From a checkpoint of a small mixture-of-experts model trained on Wikipedia: 17 layers, a shared expert of 128 neurons.
Below are experts of layer 13 (counted from 0) of a mixture-of-experts language model. Rows are named router (the router's row for the expert), down (a neuron's output weights, with its number) and show model dimensions 120-159. Each number is 128 + 24 x the weight over its row's rms, rounded and kept within 0 to 255. Numbers have three digits each.
After each expert's rows: a language model's description of what the expert responds to. This comes from a sample of Wikipedia text that the model never trained on.

# expert 50
router:118091103091150147161120134099106108135133173135160111107068139115164126098137145119135112134115096091146079158135160127
down0:154123097111120177110135104097112097144128105168147087120136140107182147137122125126103175110163134111154106099107124157
down1:164175126101134130095117164165095168116128155130071146117116120106108113164133148134133133126123133109139120093133130125
down2:071161093138098141159203118106129137129112144115107077133133108151129153135122114130086075132120117153156121123155174114
down3:100146152107148098127181097135127121133128147100138153121200067110087152119107134158085116132151140124107103169121111157
down4:115134095199144107109147114112125144069134121119147149148144152147121132135136091113163147095127124155124098099150125134
down5:131123117113143103162182151199164123182132087137077130130133131120119155111142087113126130161120120114135101133121116156
down6:115115095147103116091125121125143097116106145096144125083123143116119123101084145110114142110139154113124118130136130124
down7:153080102084126177115135152125195141125136136104144109129117130101106185124109152123074113162158138132098141122144148151
It responds to: Years and table numbers. Digits within years like 1946 and 2002, list numbering, and spaces before numbers in table cells; also minus signs and dashes.

# expert 33
router:110121110112074077114097151122142166172148151125145063097118140094149139110099144133113107111148093135104111132155168115
down0:158156134158132101142121133103171085183135106129143135108123149146109135110165122088168118121112127132134122117183155186
down1:088090092116125145140107135121124113166144100183133092129179113118115115159113142128158109180130157163098130161132127111
down2:097160138095135084144137108149140179147155135111142130057148137120073116111136124097128136142142127132192156141130096195
down3:117128130120126154149105180166158135125127111172122142122111119140129096125154110138177120103160103116086118091159103125
down4:089147149118145130097132147097074098117163131117104139169113133130164135163126111160107138123119118094151138136161162143
down5:112144131150138132145113166169099110105124146119128104151142120107106144160090104126161154101141102106119147164130095100
down6:110098102117149102134104149122159124105171096084125121124090120149135123117119164134115091187125146158122125130140110149
down7:151080105115153127142142122127162150130136132141111068120092140102171152120164146140160120109098113127112132145139139142
It responds to: Word-initial c/ac pieces. Opening word pieces of Latinate words such as ac(claim), disc(overy), rec, acc, Met(acritic), often in video game and sports articles.

# expert 27
router:144117112112119124096153135146097128132132114198153120132123136081121105145174088145090077147123123074107109143152174116
down28:157149138163166143125133064162125111122152117151102101110175122118115133127152110105127133169151125141126149174125135113
down29:149153127097124129136157124139124076119133163184143154133101114095131117157113178091120125102113113105116139091121097155
down30:143132129103134123168157128161147159120133109125077136084129163089132115122146092121105134083151121166115108112108110148
down31:113144177116155113101123111102145105150118101134155091118124119144100147137161132133155100169156113099141142127122105130
down32:114130128103172140140128157121131074146125161141122176111133114111099140031134143124149122115139103126104151150106140145
down33:106106146140137176122110122120176101149127085168130140133165121149130070137104141119122135133074141099135112182150172136
down34:132151160100049155146156155127141104158074138118169177126109133139162130124124165151152121138118160135158108139112127145
down35:096145124117154143107124130136110088109122133135150101129135170105113143113110139167159145115112149100136116111152141108
It responds to: Political institutional adjectives. Political and civic adjectives and nouns, such as National, public, Democratic, Party, and pipes before "Preceded by" in succession boxes.

# expert 42
router:143095110095092117091072125105141133113161124123122103142139188109117142109101112128119116139147107085150126136166123100
down0:119126097111170119103142114122115145136078149098135144120117089096156106085141119154120150090115119169132111151147136130
down1:139103169112175117151111160150129144098113101098161134111160131111129171130132149147126128148170144140108110124139109132
down2:122102083177151115106111148123141160142143123096116099188122130143146120107135133160085154124158146098100138134154185106
down3:157189110135107122126133087146085066128116143084124129105105136109095159125149150128143132158135115105130141149073151130
down4:117115149110087156152151122138128138098148141130085147116121149114122142116095119093135161082159108169165124126140138144
down5:148159115121129109137131161154157147142145098104108106105140123151101124094124155132102126120122100138133119144110112120
down6:158146127118153142118137103049150120134126116133140105103111083164105130108128164099108110144151101113117118127170115146
down7:124153131124092166159068136157121085134131122133133126108123187076178143115091099127094109106104133115140103133123100139
It responds to: Mid-word syllables. Middle word pieces after a first capital or consonant in names and rare words, such as S-ard-inia, Ap-oll-o, Am-az-ing, P-ent-ateuch.

# expert 17
router:125117164107131125099138120127116160150140086148142098092134125108085122133145108149132094124104121113163133141161152096
down11:123132140099136166111155161157150125115142138142153107091132092166130126105132142055181098137119114141090125139131088142
down12:161131089104119108094133166106132158124142125148095092109104176120118159137142135101122162149122127123145118125139120138
down13:145117055122098111164127122130131162074098150123126112170112114099148110144146110130140132102114062128132146103149117127
down14:136129131098143150134097172161119142114132108079115134122094114130144084082138140161100098125134131161144135111139148129
down15:149169157153155158135140138106187120118134141149173155158116138113125118132133092121156138107121138159119153132164150092
down16:141142116163141099123151076103118099140128113098136110161140104133083137134092144171095161111137149118117139152102134142
down17:113068129165102099144130081153143123140133099124142148115113109118137130105113114135139148080116122148104140108172128107
down18:137171164107136097108127166107113113124114122118111114122134133117164117148134121126128112162102116157135134092105088108
It responds to: Roles and institutions. Titles, offices and institution words in biographies, such as Professor, president, Minister, Award, Committee, and suffixes like Doctorate, Master's.

# expert 22
router:130112151110113135097119134108125147118152108167127075145154113113116171118142096138079131120118107106127098184136178140
down0:120187136145125145134144120142121134097125103116146162126154139127116125122123144138117128150134149182145144163135131137
down1:079147132106128092125156137101149126136147129071113143188114118137147171132100122141080134095104128111092121120160121152
down2:124149151110113135161146122131137168106153121127113104132119115160113124134120092135109126153120133117099138123114097123
down3:131120144126139116113096090118123134118162119128108143080124161123115149164122138159118168173083084086148107150148077106
down4:104105168122128149153134129143175128114160138109129123093125131132162086135091156103068107134131161120107113087139066108
down5:153113171132114110079192144134096118087131157107091145139108110137118129116121120155137162141124077076133107141129125156
down6:160113120106103108144114139157146153153141097141129106114112111126127092126135109133106149125147153100156131094119161122
down7:160137143130147128106106169140151175135125113085115128169078137148121103138132147123113109158145111159103138112116151189
It responds to: Mid-word e-syllables. Word-interior pieces with e, like e, te, mer, ence inside endeavors, Commerce, Commencement, plus decimal points in percentages.

# expert 9
router:120093161102120135074127150115135146157141143125146100108136132118144135103111127144096130108131141098179130140090140128
down0:120134150123171155110164118126123135098088090080096136140163169158100112096095131097110130148111119120128142128079161117
down1:185102109105141081126129128109141082107121156140160157140141187095113124143111133121110106103110166083109149125175141122
down2:117170142156127128111108122124141103100150149115115141147125080096162134101131089115139122138063138151112145102129141109
down3:121111093144141152134112106082075135132147135101123127116132134093135089166109151089085127095113186117151121116146085144
down4:166155088167103180196140084105148120177162120151099125144131118087152130162132152130179125083157134123113130116134132126
down5:168181127106091159112106137152173146114151124139127126129109127149095098114106085122153081084120113113141149122142119132
down6:127127081103124140115110121143156160158121156136166095119147118136150115116117135111153089106104117145144165142154128123
down7:134123122122115128145152139176164110124093144095121121091110126151097202153153106083108159124107155119121136105147125128
It responds to: Table header cells. Column-header words and cell-starting tokens in sports, election and roster tables, such as Position, Votes, Candidate, MF, and age digits.

# expert 46
router:136144136134121112134161130113100151186152138154169117150095181114145178117150169159091131135152125106131130157112166089
down11:089154149173108092128134114115154125145096107082096141158107138120080172124093077088146146134147121128140154125157166081
down12:161125086147108139075117082177136103110108144147124152144125120139146096148101153127163133167145119125127094127126136124
down13:141165150121118113144115115148177143129113133155156103134107115142098123083134183116132119169113126122092090140109140141
down14:117136129122143115081122128120129141153186160139155148157116086128117151143113135141142128122161059198126150101084087141
down15:116138086132113123125154148114132174124126134129128148157141136077118148183125167124171115128128144137158137134121114098
down16:133152130182112170141133154127141152188164132107158122157105126151156106114123137192102191122121148125167107137119138157
down17:153203124139132177136105159139173152166120092088137138141127106101155128141121127116151148154118159105098115090141100101
down18:074124108135142130157128113152164114158100136126126096113136082124108093133140088130170158133129140089172140074147163147
It responds to: Articles and conjunctions. Function words in running prose, mainly the, and, a, his, its, their, or, often after of, in or a comma.

# expert 48
router:174094149143129114132161148151075118133193149163134103113098100127140122126125103178126122149115120106143133137135156125
down0:126127155135137109131149124142092106095109127136144149133111176104133174113151121158102085136084122180101104137088121123
down1:111134160137131157114117087163132130096099134128138126125110127106116148120106109116119126163140130139166111190074162135
down2:124162138078134130147134113100164137091103137112121106143127129133122122140175148131133145095103097145135123090116145134
down3:145141123100119177106139137127130156118156195132127111122128180105092152115170131131122134142126128128112115086132129139
down4:106120119106094122141164191078124155138144136147159154126134155123150091117128097102084143131128113101126111109107100141
down5:135173096204140171114107133121147121136168151123133117135114136127115118139134136131113120163120130134144151111174146145
down6:096101147097135122136127112131099109085138111130137142121183163083158130112142065131073097162165120134122143107140112118
down7:137134120148139094149120133105119131174120103102156186130115139114121137147144107140183092112133128097116108105123144099
It responds to: Lowercase noun-initial pieces. Lowercase first pieces of nouns after the, a, or his, such as n(iece), n(obles), respons(ibility), affili(ations), not(ation).

# expert 51
router:117112147136133138120137168131163124135152166118185089098112143105102120156140106152084103133132099086119074131173136077
down0:093175144057129126124129115161097126132167097123113094121149079120113147079123164150175139091154159157137160102104138107
down1:162097171114113127105130141178132119128146116130141128140147156117150109096101126081182142105116124131129130134137090124
down2:156126101122106150125126145081100102123138090114159158100140168137071119125145121134172103218114094134138144118112144118
down3:094142107170108096129127117144139099061151126121120119095149153083144113124162125090150108156142149088112105122146112130
down4:129136135118080149128142129126129118152142094123152096178122119145143110139116100142155110147133168137088160138100131122
down5:119141150129138131124200120088147127093147145159151128180092114134146133117121113089104129138129165105138104111162129120
down6:117113139128099104111160139112153164117096197104102115132108116123150153124151121109110149140143143083172122110128092132
down7:135126114164127150135123134111108070128155119120090133157141185121118117111166107101138124133158166079132090137116089098
It responds to: Foreign name endings. Middle and final pieces of non-English personal and place names, especially Slavic, Spanish and Italian, such as -ović, -ñ-, -ov-á, -zz-.

# expert 60
router:154103114117105144094061145109131139162127139171161135150147136116123158102104099139128103086121130093139133157117137105
down0:103148142157167088112154130120116099127118119116095083132130155132109160160129134045146154137153122167123108103136169130
down1:171149109109153160122121130128134121099174159111113131104139150130098098142132113133138140129101138126143097091149118118
down2:110156174151143106140142072071146079137166145125159092113167121125131093138109167162137121131094138120123136071136127154
down3:118111186123117120114138155151146144162159187127153137155098121118139113104121128102123122147124114137120121132167117069
down4:165128171107104145152147142157165167154132157086139145103154170127104129141131107126133147137084101131119103136101139148
down5:149120138146140122113123124146146124145113098116076138159135083146099116150157143144148131148148165154148118161084141099
down6:158122100117093153087136124148157147095167143162120123100130133108114101097115153148134117111156138128123137141129158098
down7:117129113136101090118147140155173130151177093109104069123117122174136161136114163125095093106125123170144149155102158157
It responds to: Infobox and section breaks. Paragraph breaks, hyphens, digits and field words in infoboxes and lists, such as breaks before = headings, Added to NRHP, 2023–24.

# expert 25
router:165109159126136147103100120115114128142145109149116142084127173129127151095093148140113132113134108068117102150116159140
down0:133149121133124145120167136157128130132061133125164073128066122123114123101080123108098107126122148130134124116118156150
down1:184122100118152084175148169144144126088161085102105117110109130140134132125147131139133101107143170154139102139139117122
down2:104158157129151066128156131102128136107107128116161144121189105126138162111105140116142139150094153132134157066123103120
down3:189128147131105098124153123108169109141084126122123150144137168123126117080168141172119163153072083107132139135130108104
down4:135125127147121145119084108141161095103180127123112121097135169113097112170121154190147091104102133075113121119092142099
down5:137151145102144139152119089138151123103177078112130122139134130118167140132161147092126110134074132125080108108075093106
down6:144118118109132157132168179146125122111118130104109137077154123108134140140083123111154074138095175118091116127167121176
down7:132146077170118137140139123143164193107064156137117122120104121169147097146151104140107137116110140138150154090103132116
It responds to: Article header nouns. Type and label nouns opening Wikipedia entries or infobox fields, such as novel, film, Succeeded, Preceded, Genus, Born.

# expert 59
router:112098150156119153122095117146134124168113112205179119104104129133140161134198150143090122155149123115111077126168138109
down0:153129137137156115113108141160075079132110161098125095122126148133112128172120125128120136193147147110148140108142095123
down1:120128098151148113126118149165110113100094115114159156091115070094133155136108176076119128178202171114118115108146117134
down2:131128132112125195095129152131160075157107128131118133144152118157121116123115137118139156137136145129118137141118108110
down3:155091150143118151117125120167109134116124089111151095088116147142092141141174108087154139113100141165102108100133166079
down4:121104142132124154099140097111136161159142137150135117128135113137159134117130101156126106140121109141115143148153112136
down5:111117138120128115114145128125148105129115097160136146126113100091101109124116116095130172156166159121101099122117183154
down6:138150135132056117085108107147177116112125102114149142119145111128158136167121095113155166113112118115155079145111160161
down7:126142095114137123137106133122180121077151112138108108114126129084113147198127151201135139129117088122179148144110132126
It responds to: Name-start syllables. First pieces of split proper names, often Arabic or Romance, such as Al(giers), Al-Qaeda, El, San, Far(ghana), Ale(ppo).

# expert 45
router:142101120106134146124126113086124158147134127138145128121081201119112138118121116102106105147106135099160145192110148152
down0:104103132141132105114110155121128154157159131105132111154120169130093140096110114165147154145126136121134113118098141135
down1:142157104122146099103139145100109167134150119134139134121155141098140112133130175108139138157113154144096093141121120158
down2:066125104127113111143128119133095133108165124066118144148122130136097125132134172087149092130134132109109122152144152157
down3:109129141168099118113166128176135124126129161106111111136170071147068139160108101135117138124169151075101142148101116109
down4:096151117148155117129110084167202128109140117113121099133132167163127107094109105124128144126108136121080130188127099117
down5:173111118121147149129131155124168131094160129077147119161143137123109116104094120111159150162149117117107109118123146138
down6:109141106107116121134173162120135189174143155093175129173102146100127099159161146123115143131114108119114149131140117096
down7:134140133147134147140135108115191122091158128102159081131141135120117095136136120065102119111098137162125149121084146138
It responds to: Digits within numbers. Single digits inside years, codes, populations and measurements, such as 19(6)7, 42(3)64, 47,(2)21, plus century, million, BC.

# expert 11
router:146110158118108099108135132109141172127145145134160104107115182112158150092109137137130111105119094120141136147145125140
down0:139119085141150111167125122161111090114154132170152133120141130144115160125113121122116131096141113108110105135131178099
down1:105112125121159115139112116173150148136161119140144152073127090105126096177174126111118138121148133165151139141112092145
down2:136146146134135097104141136095163122095136117127143118128069124103132121164125120129163124132098147179151102162136149059
down3:136144152060126130109123115139129092124141176160100141108171145085133086134111122144133153121172172104120114145122143121
down4:105142130072106097128133081118100122120052100142149152162155172146145106122119116147114104117128100123127086123125120130
down5:095131188105104109125121103143118122099118127109133174161121155119117125122146106136143124163109090107095129109139127151
down6:131110088115136174133121161165125142130126088106155120163144117150138119098131130087134130077148115097151106117095125121
down7:103104116117129130113152093108096148149138105151121126146126116119108129128140126129099119129112094122145146068139143127
It responds to: Media work nouns. Nouns naming a creative work after the, such as film, album, song, series, episode, plus it/It in release and reception sections.

# expert 28
router:134118166140136133171114151114119140125174115137139117122114129094178131117118147161118127154165125124173070127143139133
down0:121160128152109147148128102083134109139089134116115161156122132147109133106132133154113138161132119111128130167113117176
down1:150151124161137137142124121145095119109119106182073110129166106100117096087122147117165132131152113128107119108112130111
down2:106102158156112139149116096126137145140177101120154113109122152110148099133162102132129128149142089149103165147159149160
down3:092118152116187122126131177156123126132106151141104089135084142120121115174129095144140183144118141113123111110135115138
down4:089133146114135136090136139148103105126161122113151118159119115117162135145080150124114102152144148146096138129135139148
down5:122136139104128073154159159139125082149127151148131102105125136115112101158102129132153115070127095139137143100168155182
down6:117138144133107156119144154148137122099118111133150169139143093184098128150153139121098148127151128091128118182136134097
down7:129108111126078091107136118127150108129166150142100151134119129113134079135135161150129085127104167140158127101070139144
It responds to: Sports competition terms. Competition words in sports and election articles, such as Cup, League, Championship, singles, won, round, often after the or first.

# expert 26
router:134107132164084172090079152123093127126172152150137091152115131085106109122177116144095148109151164124139104146118124084
down0:142128171149160121100150134107115154153096158087150101153103190149084124096131122152095105131083119169114129097070145121
down1:150151156113125126106077153120158142116128179120125078129130115192111100131114104157087171119176131109166144098117134102
down2:122088127123152178131138114125162170158132142097116118090153145096098137139095069120075108150127122121145121096068138123
down3:127113106141118090129133113124109125112114146144111076154128151147136109117151145137111100116152082143118106136104126134
down4:082169166146106115158167137112164182116115103146176143107127101148122162112128135119111155170153181129135133120146132128
down5:143131112129084108115125096136167144165176146128140147127133114127117134107130102133166105153151164147127178104137133094
down6:131136141111148138129112165125142137118078155145129088169143078120094141163133107064105134143118129136131142123117160107
down7:135185149124156164157125113111123130129123122142074117152121142151161169172106127135120136127119127134110119123139126117
It responds to: Capitalized name openings. First pieces of capitalized names and words like Ag, Ad, Ab, Cor and Acc, as in Agathias, Agricola, Access.

# expert 34
router:110116137129141119091104145108130121082169141152139115117106125075140142131124123135122126163149115124172130133149149146
down11:105170102098137152190121104176100123127160128125145176144113119119130125126115135092135156132112138132113132130112110145
down12:137117122105150184143152159138147098146129113132188168098099115131090094137108149206106161135149148151155155107126157102
down13:140168119159136164138101129159111126132167114156117152074110108098103108138080201143128133126141101125151094163109113084
down14:112136152167145164093125111094111156129130161132123088114103119100184118127132107125122119132167115121096148129129141131
down15:175140173106116142149152142120117138168166124122142173138162140118140106142127105168133131136151141121154072116116137159
down16:088145140092137122129122127157115132150113111129106105143130116140142136127119129094097124145142110132118141130085168148
down17:094131128112130111134128145094113144147137131098114092136147114117117109117119158102098119125130163100124125153093078132
down18:152142142099120107134143146143090085143141162095131152135148162149103119103136171145153105070103163103119108095109129134
It responds to: Biography predicates. Verbs and role nouns in biographies after He, she or a name, such as was, married, served, footballer, politician, striker.

# expert 62
router:131110159136089159174143125134152152095175151101138139144068132123096147087119132139125140161162117129162130146115155119
down0:111155146108099108148164111093081128168165142154127126164131123080113108151097171140136143132143170163101136118178139177
down1:156109078132090160144132180132158148103082138154117144128092137118114103151127111117110175121114116129142116154116118084
down2:097121118183156103165142124157152145079123138123078155149154151116096167112163142119106104121115119113119114140103164142
down3:121121128108127139097131095133129160149156113138139130141121155163159134099126127113150122081096132164147132104112121106
down4:142138112160096109114129131138125150147137140169133154135119126135086116146103148153151133174091139130132161107131148135
down5:108136113177156135155136139106128143124150117109172150103115077121121129149088117123136134149102140119122158087166140161
down6:135143108131124160138087130144122112115159147153146149106119102099152121113082089088082112164113156135141130145142127177
down7:146100140130159143144142170111146175081113144111122158078151134106123149139156095109111129119123158146124158102092126116
It responds to: Match report details. Words and separators in sports match reports and results, such as on, won, scored, losing, and semicolons between scores.

# expert 6
router:159101139159165111075100118140144159146151101160121102113128165133143160126111142129123126089137111090137112139123117103
down0:094131107143076099151073130087134119130133135142142092174116112176111146136114087130081120150128086144150149123128147138
down1:136128083097101124077160128113178143116153143116162134152112071118092135085093124123102123147128099117151151155142116128
down2:149141156116072141144178118115066139129127085133114137165159091096159109104131121085154128107101107130156160131154149138
down3:116160144189140120070113110145142139131087092124115127068140123182113094106146085094095082114097137111153142114101143138
down4:125095112097140151130072143134146168105162143137108120118130127109179178132165134162169139153169133101144096107094119111
down5:165145173118116106142129118107115149163152171110100123110112117141104142126117168151148109114114103155100149163093128107
down6:124158133163145146104075138099146128107141132117167152096136148104153100127143183102149117160138180127110127153102112127
down7:093085072143148105158104114076127135081096109189105130138134147151117129087126127119140133167126142130193113117146125143
It responds to: Film and music vocabulary. Words in film, music and TV articles, such as film, Best, television, drama, and review-table cells like Star ratings.

# expert 8
router:109107167148120108128085135128127136156174160154139153139154118133164138107136117140139152113168139091177065149140096117
down0:175109122102162124115143140065117095114154117142139138102141105085097145102128124080117143149085127104146172095085127140
down1:140092140092159138110136130128100079166116134146121125099123159120109138163105083020095120122148094097149084134146134118
down2:154096107118137191128154138089147126098080095129095127097121127133128121150140130128130127139123153139122133146110084145
down3:160123094128121172130119141117112130124111135134115084132132120111119154128111147148150098125181132180107157134121133137
down4:143103106138127163158158165140116149102107108155134120090139103189128107139130205149121145130139081144123121091148123106
down5:135140135132165161084138120108091123056149128148129113147104139147130159121098103138181118138136139122149093142096120097
down6:142138121103088123149109148102133140110121102106137116124125107137139113125133153145190077162126105151147109139166117130
down7:156129147069149183138148112131101170099131146087131211103116142089132121121139149152120123082147136121108107102091071117
It responds to: Sports table structure. Pipe separators, section headings (===, ==) and column headers in sports result tables, such as Team, Score, Pts, Pos.

# expert 14
router:132125131173122164114094142115126099149137095161127141099091151090115129107125133140135151162137133098140107183150175096
down0:154124134154124177118109157117098105162103123124195165125133154142124084105113123135116115124145133123126164125113109109
down1:138143134137159127120107107108122103098108148107154148123099138128223127150121129121131152127112098131108122079128125112
down2:146074127112124113135135154124096159154120154159093124137123163181111118113099166120138116100157132095085161120139104143
down3:067148155079129129139139136115127095096171120107113162111151115116109172138142124135127178138130110090163116134139135074
down4:128095083142122106156119112099142132129119165172091128086103092129143138075143151126160118129158109116109134171147161135
down5:110132109157148148120124107121146090099092142154134128111125121138150115126153105104105139131065106104101134094114124122
down6:136123125103144124130179137123152123122141138158150124156159113129144153083181128101143097107183142100134168085130137133
down7:139139071122154174136140144141143127156132140096138151120135145110109128137126149101159141131112156103130131104139137128
It responds to: Infinitive and modal verbs. The word to before verbs, modals like would, could and may, and the verb pieces that follow them, as in to fight or to communicate.

# expert 5
router:141123112117133111141116125113077162103126119113136118079096146101137135136134153108139117100133134110138140146098155103
down0:143134121102108107137109131131164142098158173149120121148139114041135088131163116160103153134134116093089117156157118129
down1:114126133135145138123119100117169088152154129145126118153116121141149080149093105094137119137114094167160172149140147128
down2:137174133105126152122138117150118215109105139173140166147131119123113114131116112124086108153153130126119173115105181166
down3:104095097105155123137143116112212150155108129139166156132101128155151099113147124084121149155102123146132155107090106124
down4:134117110113175128158075107156123143083135144096149105124122185146123144113121125167135114125113124152095110118135104139
down5:107146152113123114155112133140119144160109126076140150124144143149093079135118092108140147133112099107125108149151168102
down6:121116140115131102080147143122150130137157126167097104127122162175135150111134098193155085097121135123157160171122101131
down7:102119190147150105143117118131159176165148127103173145113132155103117114144122129112114133128092097172101113134185105137
It responds to: Year and number digits. Digits inside multi-digit numbers, mostly years after a leading 19, plus table figures and coordinates, e.g. 1956, 1976, −127.

# expert 52
router:126110194177139168121112138106136141114137146071155079137123159090136120124152174141140116117134105120154108200120187133
down0:113146134114100152105142105081149141147144115145165126135128093110126120118125105170092137126103107097112153118147146159
down1:146136117123131121131152101123120079089134128157150097116127121122121160125147096154153166146118136092144098101114118063
down2:149103161147095127113089153111101122150126130129119102132136100137092145155147127175169131145112111100142147118112125154
down3:111122122132187150120119096076126158134113120128121116144158160111138140111107161086143116072096106103127118057093144155
down4:116114114117175120104175131115156112136107103113139175114128110091120149121156127119110116095101118108140127112135129142
down5:150137133117084159164103167116103113134122166118144196088116121154147091132137129127169106107114138147172155143118156126
down6:113181121145137117138161133146128153106108121095139110134119128131078107154123144080128124153118159158128126120193109151
down7:135156086141162114148135125131145102128150094109125108116167137082117139131122185153086129082145148087126113113117138154
It responds to: Letter a and A. The article a and capital A or A-initial syllables starting names, e.g. a member, Aubrac, Auriol, Ha, La, Ba.

# expert 41
router:137112159129101153111120118105123138131122120140162119124100178122136168110119135120093144128168104131152108129149093081
down0:128144104183157103123145168120087131134115117140121142119134160142137125104093149115110155081161116172135132090117145114
down1:128103119137167114160109141142133124164091157153145129156101113139095079131102103150112160106146148135125140116104148077
down2:126146095110103100149125151130119143116154133106154169139157140108144145153159119101117159116155172154160151112104105117
down3:141168167102147146078111097124125143119121129114119151107134172173148138133088147129148124137144168148102159123127139121
down4:151148145133138128173122128098121132155140153133139150141125144118144147138098115121106114095157129138132165065125117104
down5:151164101090100153098123125101142122145113107147109123129109141148104098172081142079140173138134082153107155135116099148
down6:125127135120126142149170105138146111117127082108159133099145131132125135136140096154138124166177127171112169151135125138
down7:145167171125138101156171141095145165129148105139127115115105102123151119120165131135119093118153167186100127117141130122
It responds to: Prepositions and time. Prepositions such as in, of, on, from, during introducing dates, places or fields, e.g. on June 18, died of cancer.

# expert 47
router:122105111131144142092120112096131103122129107147142138136108141111131132149124110162123144175165118084117130170153121129
down0:115109114116109186128097149090141131149116168107162158172128098130077150078112130112135115134125158115178090162173120120
down1:120140165134118151114077082172122084103115095159107094126113110117125148163069149122144123112151128107114161130161128116
down2:092102146173125140112159100122115129151129125142101133163190113113102105129133118113112082127174132124103140099142120145
down3:104127083119152124119137128101098144144119111127117145140108128129072111148177093161143156116191132093132112143103141118
down4:125116068122162135145121152122102156124111108122127167126078136185158118167120135135122122136114192131114109112137120158
down5:098115154140135122090097115148165151135183127106150170118152177105093128110109116132105134104094138137135115116090125112
down6:134146118164135113126143118129106153129087128107119134147154130088100097096146150142155194143158165157121097151088131099
down7:165075086154144095112111115128114122101149117147081134141177148137098106121139155110137115138133158151120125077139078116
It responds to: Geographic place description. Words in gazetteer articles on villages and municipalities, such as located, is bordered, settlement, village, km^{2}, and coordinate endings °E, ″W.

# expert 44
router:109115152090109075132132111117092123146149123134121079083106150097123149117125086141134096112132105105117129149127113142
down11:141090106155148109107128165157132166078118115054140102163115139126112129110145159151123170104117100144129118134146111107
down12:116140116132113166106137132120155112141107101150126111101131187113086132081134102117102156121131171126164147123099110115
down13:192120114173105204173153152117141134116112137142132130115160106115154154122139159162127145130099131135163089127102116108
down14:092165156107116144142124113169115131124121137122128151121120145140113146082127074123100183121129103135127156120131144105
down15:152113151095146074123109130121109128155085146139107149142140107137084163134110129116103189148137095119156106144143149099
down16:155157158131105167134118125151159124107126114132102115136122123123130140153157119142104130095100119122144145166147153081
down17:077139101095143133115111092120191126154146096156147164120134120132126101187084117142131129156111130126142115133198119133
down18:062160142143120175118124113137106097102159112131132140096098108146123125100140159125131155137076065160132066115139149121
It responds to: People and object nouns. Personal names and object pronouns like him, her, it, as well as nouns acting as objects, such as the band or the community.

# expert 63
router:121108116100118109121123184076128118127147123143157145085112166089089144140108106130123099115147146115122137141136120155
down0:125157152132130147132092102135096150169156110120112152148130141157138114112084131106116104121121171121160091122146133150
down1:169138119084106083152133157087121105137132091154102121102143147140105166163110122103103131158108115094158135115167149119
down2:145152119174108138127130151135115128155123162119158142161109133193118118137102114171144181108109142071129146122105154118
down3:152143145113097118139138099100113150137144160135096140083118099099126164102137123150146115127126116103147080120119119090
down4:138112116113104141144142110129132141150084130148134103113172037148106130124118125112094149114145156162104156092119118126
down5:121117107156095141140137103124106115140076115107097120100138121149142149156131129142131172144129122197151148136136147118
down6:136113111103147142139147139147126095159145157101150094129116125133144217108147120078101110142123155144130105090158134122
down7:132183135125113171086145078138130163110153095132146108151089132161162106135149134151125127120147083130111097128107139092
It responds to: Taxonomy and data headers. Section and field labels in species, chemical and gene articles, such as Species, Genus, -idae, Order, Coleoptera, Chemical and physical data.

# expert 19
router:142107132152137118146076149141094120130178181136144090133073119119135119108166162118148138113134140109152120147127131096
down28:163102138133130107135093132113128119148170126147146133108172114108141144118160104107140137115130127095118098083179118148
down29:124148127154117111149173127129100139087121139115164085136157121139115140106120126155153165132127127123128139090121144116
down30:165127159096128124108119108171156106115103148133092113106160088117162116106133113148119108149098168126175106049157144089
down31:134118143151157119140127081126138135148114116132098127141163090128112177142106093134124152157100130106137131103119138092
down32:131118116145125107147141130145171116144097125118135132091093112136076114082141130099080155115107124142127130152127122129
down33:113141122128156146112141129123158155099115129090132086111169158122121107080126093122101097143136154135146137135168122134
down34:171125154145119080134143129113099113125106082114103144155157126122159152129131084131175141107125142169132138092107124125
down35:122125117110097144136114076136134109107168138128114151129089143127156150168146154120146116121156124108110134103111112171
It responds to: Name-initial pieces. Opening pieces of personal and place names after a capital, such as Pap, Nik, Kat, Jer-emy, P-am-lico, often in tables.

# expert 3
router:158103088111146134119112153108129171119177134154132136106078148091118147122108135086118090128123104103178148161156140143
down0:150147126092125130128140137177123112118136135078142131154142109130127086117119121125114067147148102110146120150088127149
down1:144123117153167118140105124149159114091086194127099142165071154130143163123163141155116131115150134106107127160102153125
down2:131138100142139080133142120130157118111123107120103151119116170124146132128089082085133095079091157100124145114138163144
down3:113129150077141095138089148152130144154124139112158136123112113096142135143149121129153138135154104101085122131145128166
down4:092153126139163126117141144083163128121136141172125116132101129171113148130124120110139154122106138152107128168126113143
down5:112120127098158163156102123106112116141117140168141091166119129118159177154153156149121112116115113128141152142143157134
down6:091068094139118131100111186132128135126142131107137165156122102121121137186190158155117088111124103115118140137151115119
down7:151125162148092168169102110137134118114140105132145132138160109152118159134128135106125164131091140125133128133118155112
It responds to: Infobox punctuation delimiters. Colons, parentheses, pipes and line breaks closing fields in infoboxes, lists and tables, such as Batted:, (aged 63), °N, –present.